config.yaml
n_layer: 14
d_model: 128
n_experts: 128
experts_per_token: 2
d_expert: 96
d_shared_expert: 0
activation: "squared_relu"
moe_layers: [1, 3, 5, 7, 9, 11, 13]
router_score: "sigmoid"
normalize_top_k: true
routed_scale: 1.41
balance_loss: 0.00646
balance_bias: false
router_logit_norm: 1.0
init_std_router: 0.0148
lr_router: 0.00108
n_head: 4
n_kv_head: 4
head_dim: 32
vocab_size: 8192
norm: "layernorm"
norm_place: "pre"
norm_eps: 1e-05
positions: "rope"
rope_base: 10000.0
rope_fraction: 0.5
qk_norm: false
attn_scale: 0.177
tie_embeddings: false
parallel_block: false
init: "trunc"
init_std_qkv: 0.0292
init_std_o: 0.00552
init_std_up: 0.0292
init_std_down: 0.00276
optimizer: "soap_variant"
lr: 0.00562
beta1: 0.95
beta2: 0.99
weight_decay: 0.065
lr_head: 0.0131
grad_clip: 0.5
warmup_steps: 200
schedule: "wsd"
decay_fraction: 0.741
decay_shape: "square"
final_lr_fraction: 0.0
batch_tokens: 131072
seq_len: 256
doc_mask: true
train_tokens: 487800000
steps: 3722
dataset: "wikipedia_en"
Below are experts of layer 9 (counted from 0) of a mixture-of-experts language model. Rows are named up (a neuron's input weights, with its number) and show model dimensions 0-127. Each number is 50 + 10 x the weight over its row's rms, rounded and kept within 0 to 99.
Before each expert's rows: a language model's description of what the expert responds to. This comes from a sample of Wikipedia text that the model never trained on.

# expert 32
Digits inside population totals, scores, dates, IDs and percentages in infobox and table data, like Total: 38,016 or 46.5%.
up3:38 48 52 48 70 49 52 44 47 49 39 51 45 59 53 48 49 47 50 51 46 46 46 41 27 57 59 43 57 37 42 48 69 44 38 51 60 55 59 63 57 49 57 43 56 37 45 52 58 44 57 57 46 57 55 51 45 58 58 36 44 45 36 38 44 59 46 46 30 54 27 35 65 42 61 64 49 40 40 55 62 56 45 33 58 46 39 47 48 40 54 65 46 26 35 52 64 76 37 60 70 46 49 24 67 56 51 33 44 38 51 55 68 55 57 55 43 53 54 44 44 51 48 56 65 64 67 52

# expert 19
Middle and ending pieces of personal names and taxon names, such as Reis-s-er, Ma-o, Aim-ee, Lozou-et, often in species and authority entries.
up0:25 51 46 49 57 45 53 41 49 52 54 53 60 59 39 51 59 55 54 51 47 52 40 51 46 53 69 53 44 28 34 59 77 48 40 25 64 58 57 46 63 47 41 53 44 52 38 62 62 42 63 38 60 54 58 37 48 52 51 57 39 53 53 50 53 38 62 57 41 39 36 56 57 52 53 71 50 42 52 56 43 65 45 48 52 55 48 32 53 55 50 50 60 46 35 57 40 63 77 59 42 62 51 44 35 56 67 63 43 49 50 54 50 34 40 69 36 51 46 52 63 53 59 50 38 71 33 56

# expert 15
Word-piece fragments like er, ver, en inside foreign or proper names, as in Camerata, Comercio, Reverend; also opening parentheses.
up0:46 33 46 50 48 69 57 51 52 44 54 46 50 65 60 45 66 52 50 39 53 66 59 69 58 53 40 39 62 53 61 48 43 55 78 30 29 39 46 65 54 58 47 38 45 43 44 59 80 53 57 42 40 63 44 56 44 63 54 64 64 45 40 45 52 45 35 55 54 67 52 40 45 64 54 74 43 46 49 57 42 57 56 47 45 38 38 44 29 27 51 45 57 58 34 51 40 59 59 54 47 67 47 69 45 41 50 52 47 48 54 60 54 69 47 51 45 40 56 46 52 55 49 49 48 49 53 51

# expert 2
Opening capitalized syllable of a split proper name, often a person's first name or place, such as La(dell), Le(ng), San, Al.
up9:56 45 60 57 32 57 55 51 43 40 61 54 48 60 46 45 53 48 40 47 55 33 63 50 75 44 29 39 58 31 52 44 42 50 61 56 54 49 35 45 47 51 35 40 50 60 45 63 43 51 55 66 51 63 46 43 58 57 46 40 44 55 42 58 57 34 60 61 40 26 61 40 48 49 41 52 54 25 35 58 37 44 48 44 46 55 50 52 46 53 44 33 49 76 50 58 53 61 70 49 47 55 45 64 71 55 46 45 45 70 44 61 33 64 49 64 41 49 35 49 45 48 36 67 46 65 51 54

# expert 10
Past participles, verb endings and particles following was/were/been, such as died, returned, drawn up, take part.
up7:40 58 42 44 34 61 63 37 51 47 46 52 32 45 60 71 61 45 50 54 52 57 52 54 55 51 44 39 45 41 38 51 33 58 42 49 63 51 37 50 61 39 57 63 37 54 63 56 50 59 45 59 58 40 38 57 44 58 53 50 61 74 51 52 64 64 51 61 59 54 55 49 55 43 56 38 60 48 53 53 77 55 58 70 63 39 46 65 41 53 45 41 41 60 49 53 59 52 55 39 31 49 56 64 35 45 34 58 44 56 45 46 55 41 36 29 64 38 37 52 49 38 61 35 54 48 76 64

# expert 57
Opening parentheses and brackets, plus superscript or subscript markup, starting glosses, birth dates, units or figures, like "(mother)", "km^{2}".
up2:54 37 34 63 40 39 59 36 57 62 48 41 48 48 34 56 48 48 46 54 47 60 41 54 28 61 47 41 52 65 55 44 51 62 42 48 48 67 27 53 56 41 57 54 35 51 61 40 49 48 51 62 36 37 58 51 45 47 52 54 62 36 53 40 66 66 52 57 42 34 56 33 49 50 50 46 39 57 36 55 58 59 77 41 41 51 36 55 52 42 40 39 59 63 45 62 39 40 46 52 42 45 32 69 48 44 48 56 57 37 41 46 65 38 43 42 49 39 36 51 48 60 59 31 57 32 69 60

# expert 28
Digits and spaces in years and dates inside football and season tables, such as 2016 and 2006–07, plus odd word fragments.
up3:57 58 69 45 69 42 57 35 30 57 63 53 49 63 55 51 57 45 53 60 38 50 50 51 45 65 50 56 52 35 22 45 60 36 48 43 54 65 44 58 65 56 57 55 43 69 60 29 40 46 29 48 49 64 55 44 54 65 55 44 42 41 40 49 52 28 51 64 57 38 39 45 42 38 62 54 67 56 55 51 42 41 65 46 56 68 46 48 32 53 36 34 51 37 48 54 62 51 56 63 61 61 49 47 44 43 45 66 47 52 43 49 40 42 60 52 48 56 50 61 62 55 61 56 35 42 44 36

# expert 11
The -ly ending of adverbs (privately, warmly, officially, shortly), plus "See" and word fragments like ar, or, lan.
up0:57 38 52 66 56 62 48 36 45 53 46 37 54 60 60 53 53 49 48 52 47 36 46 63 46 62 51 63 40 59 48 56 45 45 60 53 36 50 51 46 62 48 62 49 43 67 66 38 49 60 59 44 50 56 42 42 37 51 58 38 61 63 44 63 49 44 51 51 58 61 37 48 36 53 66 49 53 54 31 44 59 25 70 42 43 61 48 61 37 46 42 70 47 42 54 58 44 50 47 47 36 59 40 53 38 63 41 65 69 69 39 45 66 53 41 69 42 40 44 61 71 66 41 29 53 45 54 44

# expert 42
The word the after prepositions like of, in, at, to, as in at the age, of the meeting, in the South.
up0:41 31 32 48 41 60 46 53 49 59 53 51 48 40 54 59 54 59 51 45 36 53 41 53 50 57 37 73 45 44 51 64 59 60 43 56 49 53 53 59 48 34 71 36 52 48 35 52 45 66 56 50 51 46 42 40 64 54 30 44 55 45 65 45 56 29 25 41 56 37 77 48 55 40 44 64 67 45 61 48 57 49 52 45 53 63 60 51 44 52 58 40 58 50 41 62 39 49 79 54 59 32 39 50 40 45 26 47 53 71 59 62 38 45 48 44 48 48 40 47 55 41 46 58 57 52 52 57

# expert 43
Scattered tokens often followed by digits: first digit of days or years, "by" in Preceded by, ISBN, Incumbent, and assorted word pieces.
up7:56 52 48 56 47 36 34 42 47 47 77 68 52 57 40 44 57 56 59 45 53 46 41 53 34 53 46 31 60 41 50 54 48 40 57 66 46 52 22 61 62 54 60 40 52 50 51 34 46 64 47 47 48 44 44 50 22 45 43 65 64 57 63 46 37 30 36 54 46 57 58 41 51 57 55 59 52 45 49 47 41 48 60 44 49 54 51 43 42 41 62 43 54 54 62 64 49 49 69 53 61 79 39 47 56 51 26 47 43 55 32 46 60 71 31 44 46 50 54 48 55 57 47 39 44 56 53 54

# expert 16
Digits after a decimal point or thousands separator in statistics, percentages, coordinates and measurements, such as 58.54%, 68,715.
up3:55 49 37 69 45 47 56 49 43 55 73 45 50 55 47 58 36 56 45 56 39 48 56 52 26 42 46 58 65 38 29 41 56 59 41 41 55 62 44 57 51 49 42 49 67 48 60 39 38 58 56 41 33 64 40 49 59 54 31 52 59 52 53 49 76 50 44 33 45 60 38 45 46 45 48 35 56 51 51 36 40 65 48 57 70 66 34 61 56 59 41 48 69 62 55 63 46 56 47 56 42 56 38 55 49 66 25 42 57 52 61 37 50 60 49 55 53 52 54 44 29 50 40 36 46 45 57 54

# expert 63
The word the or The, plus possessives like his, its, whose, starting noun phrases after of, commas or sentence starts.
up29:51 48 52 38 48 54 53 62 44 42 35 61 63 55 41 47 60 45 66 38 59 39 38 39 46 54 49 33 47 53 32 54 40 55 59 46 50 49 40 66 50 57 36 67 49 47 42 37 48 41 61 48 40 59 66 65 56 54 60 39 38 46 63 31 49 48 42 56 39 46 35 32 37 55 31 54 28 38 50 31 45 63 38 53 36 48 33 60 49 49 60 64 66 41 53 37 43 63 52 60 56 42 45 63 42 34 30 65 36 47 61 56 46 41 40 45 52 47 38 49 38 52 34 48 63 56 50 54

# expert 38
First digits of years and of converted measurements in parentheses, such as (98) mm, 1826, 1910, plus spelled-out numbers like nine.
up1:46 55 49 47 60 55 59 42 58 57 58 37 34 48 48 73 40 26 65 60 47 48 62 60 47 63 49 57 59 67 41 49 46 55 42 61 63 52 49 52 34 48 58 28 56 49 45 43 52 42 32 60 66 40 56 58 55 53 46 39 57 58 60 44 36 51 51 61 56 52 47 56 53 41 46 49 54 43 54 39 57 30 72 61 45 66 28 45 62 43 52 49 32 45 51 57 58 56 51 60 78 53 56 50 47 31 62 38 50 37 60 61 52 36 56 53 60 54 50 58 45 52 58 41 51 39 63 74

# expert 39
Forms of be and become, especially is or was after a subject in defining opening sentences, like "Malpighi Glacier is a glacier".
up9:52 34 59 51 31 68 69 50 56 47 50 56 36 48 45 45 61 48 54 52 41 50 43 66 56 55 56 65 61 50 51 48 61 45 46 48 66 61 54 59 52 62 48 53 48 50 51 49 53 63 48 62 45 58 42 68 54 62 46 63 67 32 57 47 47 40 46 42 50 64 44 32 53 47 46 46 48 47 55 68 63 44 32 69 59 53 45 50 42 57 47 45 50 58 46 53 39 41 45 35 65 46 71 38 40 65 30 50 50 59 54 38 59 43 73 24 44 56 38 52 44 44 54 63 61 21 57 49

# expert 53
Column headers like Qualification, Position and MPC in sports and asteroid tables, plus noun stems like Strike, Service, cover.
up1:48 60 56 51 54 52 76 58 52 56 66 46 28 61 38 53 50 63 63 57 52 25 55 57 54 56 38 56 60 48 52 60 52 32 31 51 49 44 58 50 50 55 51 64 47 52 56 75 47 48 54 64 61 58 50 39 50 50 41 40 51 24 48 45 51 49 56 36 44 48 39 26 53 52 61 56 55 60 57 52 32 50 50 53 66 60 40 36 35 49 31 45 48 55 27 53 59 42 57 37 54 52 54 50 41 48 36 67 58 41 58 38 60 50 38 35 65 34 41 43 48 46 57 39 50 54 47 35

# expert 49
Third and later digits of four-digit years in dates, such as 19-9-1, 18-9-6, 19-7-9, in historical and biographical text.
up1:58 22 45 58 59 55 45 45 59 61 48 37 51 60 51 54 52 53 41 55 41 58 53 50 52 46 31 62 64 57 50 59 54 44 55 53 52 57 45 40 36 53 43 37 43 61 39 54 53 37 49 56 52 64 54 35 51 62 50 46 62 62 53 73 50 40 41 63 49 29 43 52 40 46 71 52 31 52 52 78 63 50 46 53 57 63 44 72 47 59 37 48 49 41 60 50 63 49 66 35 34 57 33 38 44 45 75 54 52 66 39 58 45 55 53 50 41 55 49 28 37 54 51 59 47 55 45 48

# expert 12
Digits and cells in tables and lists such as medal counts, year ranges and scores, plus media nouns like film, episodes, novel.
up5:49 49 55 53 56 34 52 43 56 39 67 54 63 52 48 68 56 38 59 23 40 52 50 56 31 43 56 43 60 34 37 44 49 41 57 55 47 64 42 59 51 43 44 43 56 53 49 51 37 55 68 73 61 48 62 53 53 40 44 51 43 56 55 64 50 57 35 50 57 46 48 52 47 51 68 33 53 53 55 43 48 78 48 34 47 53 48 35 34 66 52 47 53 70 37 61 53 58 64 47 44 60 40 49 55 44 42 53 51 50 39 72 47 61 44 65 22 56 48 40 56 47 43 48 61 67 41 40

# expert 40
Pronouns and relative words beginning a clause before a verb, such as he, she, it, who, which, that.
up9:52 48 50 62 44 48 71 54 36 49 48 74 37 60 54 64 62 50 77 57 40 54 47 50 59 44 53 46 62 45 37 43 41 64 43 35 51 61 56 47 64 50 43 49 52 53 59 33 57 44 50 48 54 52 67 36 53 52 44 46 52 49 31 59 70 52 36 64 38 45 45 63 50 63 52 47 65 50 52 63 62 67 41 50 36 48 63 52 63 63 46 48 50 59 46 46 38 61 56 36 38 69 33 42 36 43 49 42 54 43 43 56 46 56 49 27 46 34 38 49 60 36 63 59 42 66 48 61

# expert 25
Pipe separators starting or dividing Markdown table rows, such as "| Year | Award", "| No. | Title", along with header words like Pos, Away, Each.
up11:68 54 46 30 48 53 46 61 56 49 70 47 48 54 53 48 48 36 55 52 51 42 81 62 35 41 51 72 48 44 55 54 53 44 70 40 51 47 48 69 46 46 41 57 45 77 52 43 43 53 43 58 57 61 56 49 45 48 27 40 51 49 43 35 52 50 49 47 27 42 44 56 57 35 56 49 48 44 59 63 56 21 41 49 64 51 32 40 33 50 59 69 46 59 48 62 57 65 53 54 66 64 61 68 54 46 43 49 54 45 61 56 49 43 56 55 41 53 54 45 49 50 35 45 41 49 39 54

# expert 9
Compass words like north, southern, East, often in place names or geography; also line breaks ending paragraphs before section headings.
up0:54 50 72 37 42 41 51 54 35 48 49 50 40 57 47 48 51 42 42 46 49 43 37 59 33 37 39 54 50 69 46 49 59 54 62 48 38 65 33 72 40 49 42 39 46 67 55 28 38 51 46 51 45 64 42 35 49 57 41 56 62 44 60 26 33 54 72 38 57 40 42 50 45 58 44 45 45 64 60 62 51 42 60 54 45 54 56 53 42 48 36 40 42 40 40 44 45 30 54 42 40 50 56 58 57 44 41 55 43 43 45 48 68 57 69 58 55 32 49 49 35 40 57 58 54 47 50 75

# expert 52
Apostrophes in contractions and possessives, such as Can't and house's, plus early word pieces like f in Infectious, qui.
up2:33 36 30 46 48 49 35 62 35 53 41 65 60 63 55 52 50 61 60 51 48 57 59 56 48 57 52 37 40 50 48 73 47 42 39 65 45 66 60 60 52 60 52 51 58 43 50 50 61 43 63 39 56 68 45 46 49 47 52 41 48 50 55 68 39 40 46 48 41 44 45 29 44 48 65 51 44 62 45 70 46 55 56 56 41 27 40 51 49 51 32 29 41 48 42 79 51 62 59 56 82 43 46 49 59 40 37 48 42 46 52 60 38 38 58 56 48 63 58 50 58 58 47 56 39 50 52 47

# expert 6
Conjunctions joining words or clauses in running prose, mostly and, also or, but, while, though, especially.
up7:49 53 48 40 43 53 46 47 41 61 58 39 52 55 59 57 30 50 53 45 48 43 45 56 50 55 49 53 65 46 53 47 51 60 46 38 68 50 36 23 65 58 54 52 51 61 59 49 56 38 47 70 60 59 33 53 39 44 55 49 42 36 52 52 50 45 51 62 49 62 38 61 35 55 79 58 37 50 62 34 51 57 69 38 42 51 33 47 45 35 45 46 45 34 60 56 50 41 46 54 51 50 43 30 61 69 51 67 23 47 52 56 35 57 57 43 37 50 56 56 32 60 44 38 43 54 63 58

# expert 51
Bare spaces and pieces before numbers in coordinates, dates and tables, such as ′ in 53°25′, and month names before days.
up3:45 45 42 51 49 42 37 66 36 54 45 47 35 48 50 52 56 53 48 63 42 56 62 56 51 50 39 43 37 38 60 41 34 61 64 40 39 62 45 55 61 44 52 23 58 45 27 46 63 36 56 71 53 45 50 35 49 59 50 53 47 58 53 70 43 80 59 71 50 51 52 63 53 54 40 51 56 41 72 54 64 50 55 46 36 54 47 49 43 49 48 68 32 47 34 52 42 48 59 37 64 69 41 48 60 68 41 50 55 48 59 50 51 64 58 40 46 59 36 45 44 45 48 41 41 46 49 58

# expert 8
Numbers, pipes and dashes inside sports statistics tables and lists, plus family and group nouns like mother, father, women, crew.
up0:51 54 49 53 49 40 61 53 56 51 39 49 53 76 40 26 54 48 51 43 42 50 45 41 47 44 65 46 48 59 50 45 49 51 58 46 52 54 40 40 59 48 50 33 40 46 65 35 59 43 57 69 68 67 61 53 33 50 47 65 50 51 60 38 45 53 29 52 38 57 53 21 55 48 53 42 41 48 57 44 49 50 24 38 66 52 33 49 38 59 37 65 50 54 53 41 66 33 70 54 51 54 42 39 49 39 42 62 56 54 53 52 71 33 63 39 45 37 44 37 55 54 50 53 44 39 45 54

# expert 61
Zeros and digits inside model numbers and times, such as UTC+02:00, DHC-8-100, MP5; also category nouns like album, record, metal, camera, medal.
up1:56 48 43 60 53 41 55 48 43 51 49 56 30 59 60 66 46 36 55 44 52 58 37 58 33 54 61 59 75 57 55 54 58 48 56 52 56 79 52 47 49 36 49 56 39 50 61 45 51 28 59 72 52 62 60 56 39 61 60 53 56 50 53 32 55 38 45 58 36 57 57 42 48 33 58 48 46 55 50 54 32 39 44 38 54 59 50 46 43 52 40 37 57 64 50 56 44 56 68 52 50 39 49 44 58 44 60 50 53 55 40 54 68 52 85 56 38 33 34 59 49 37 49 62 45 59 61 53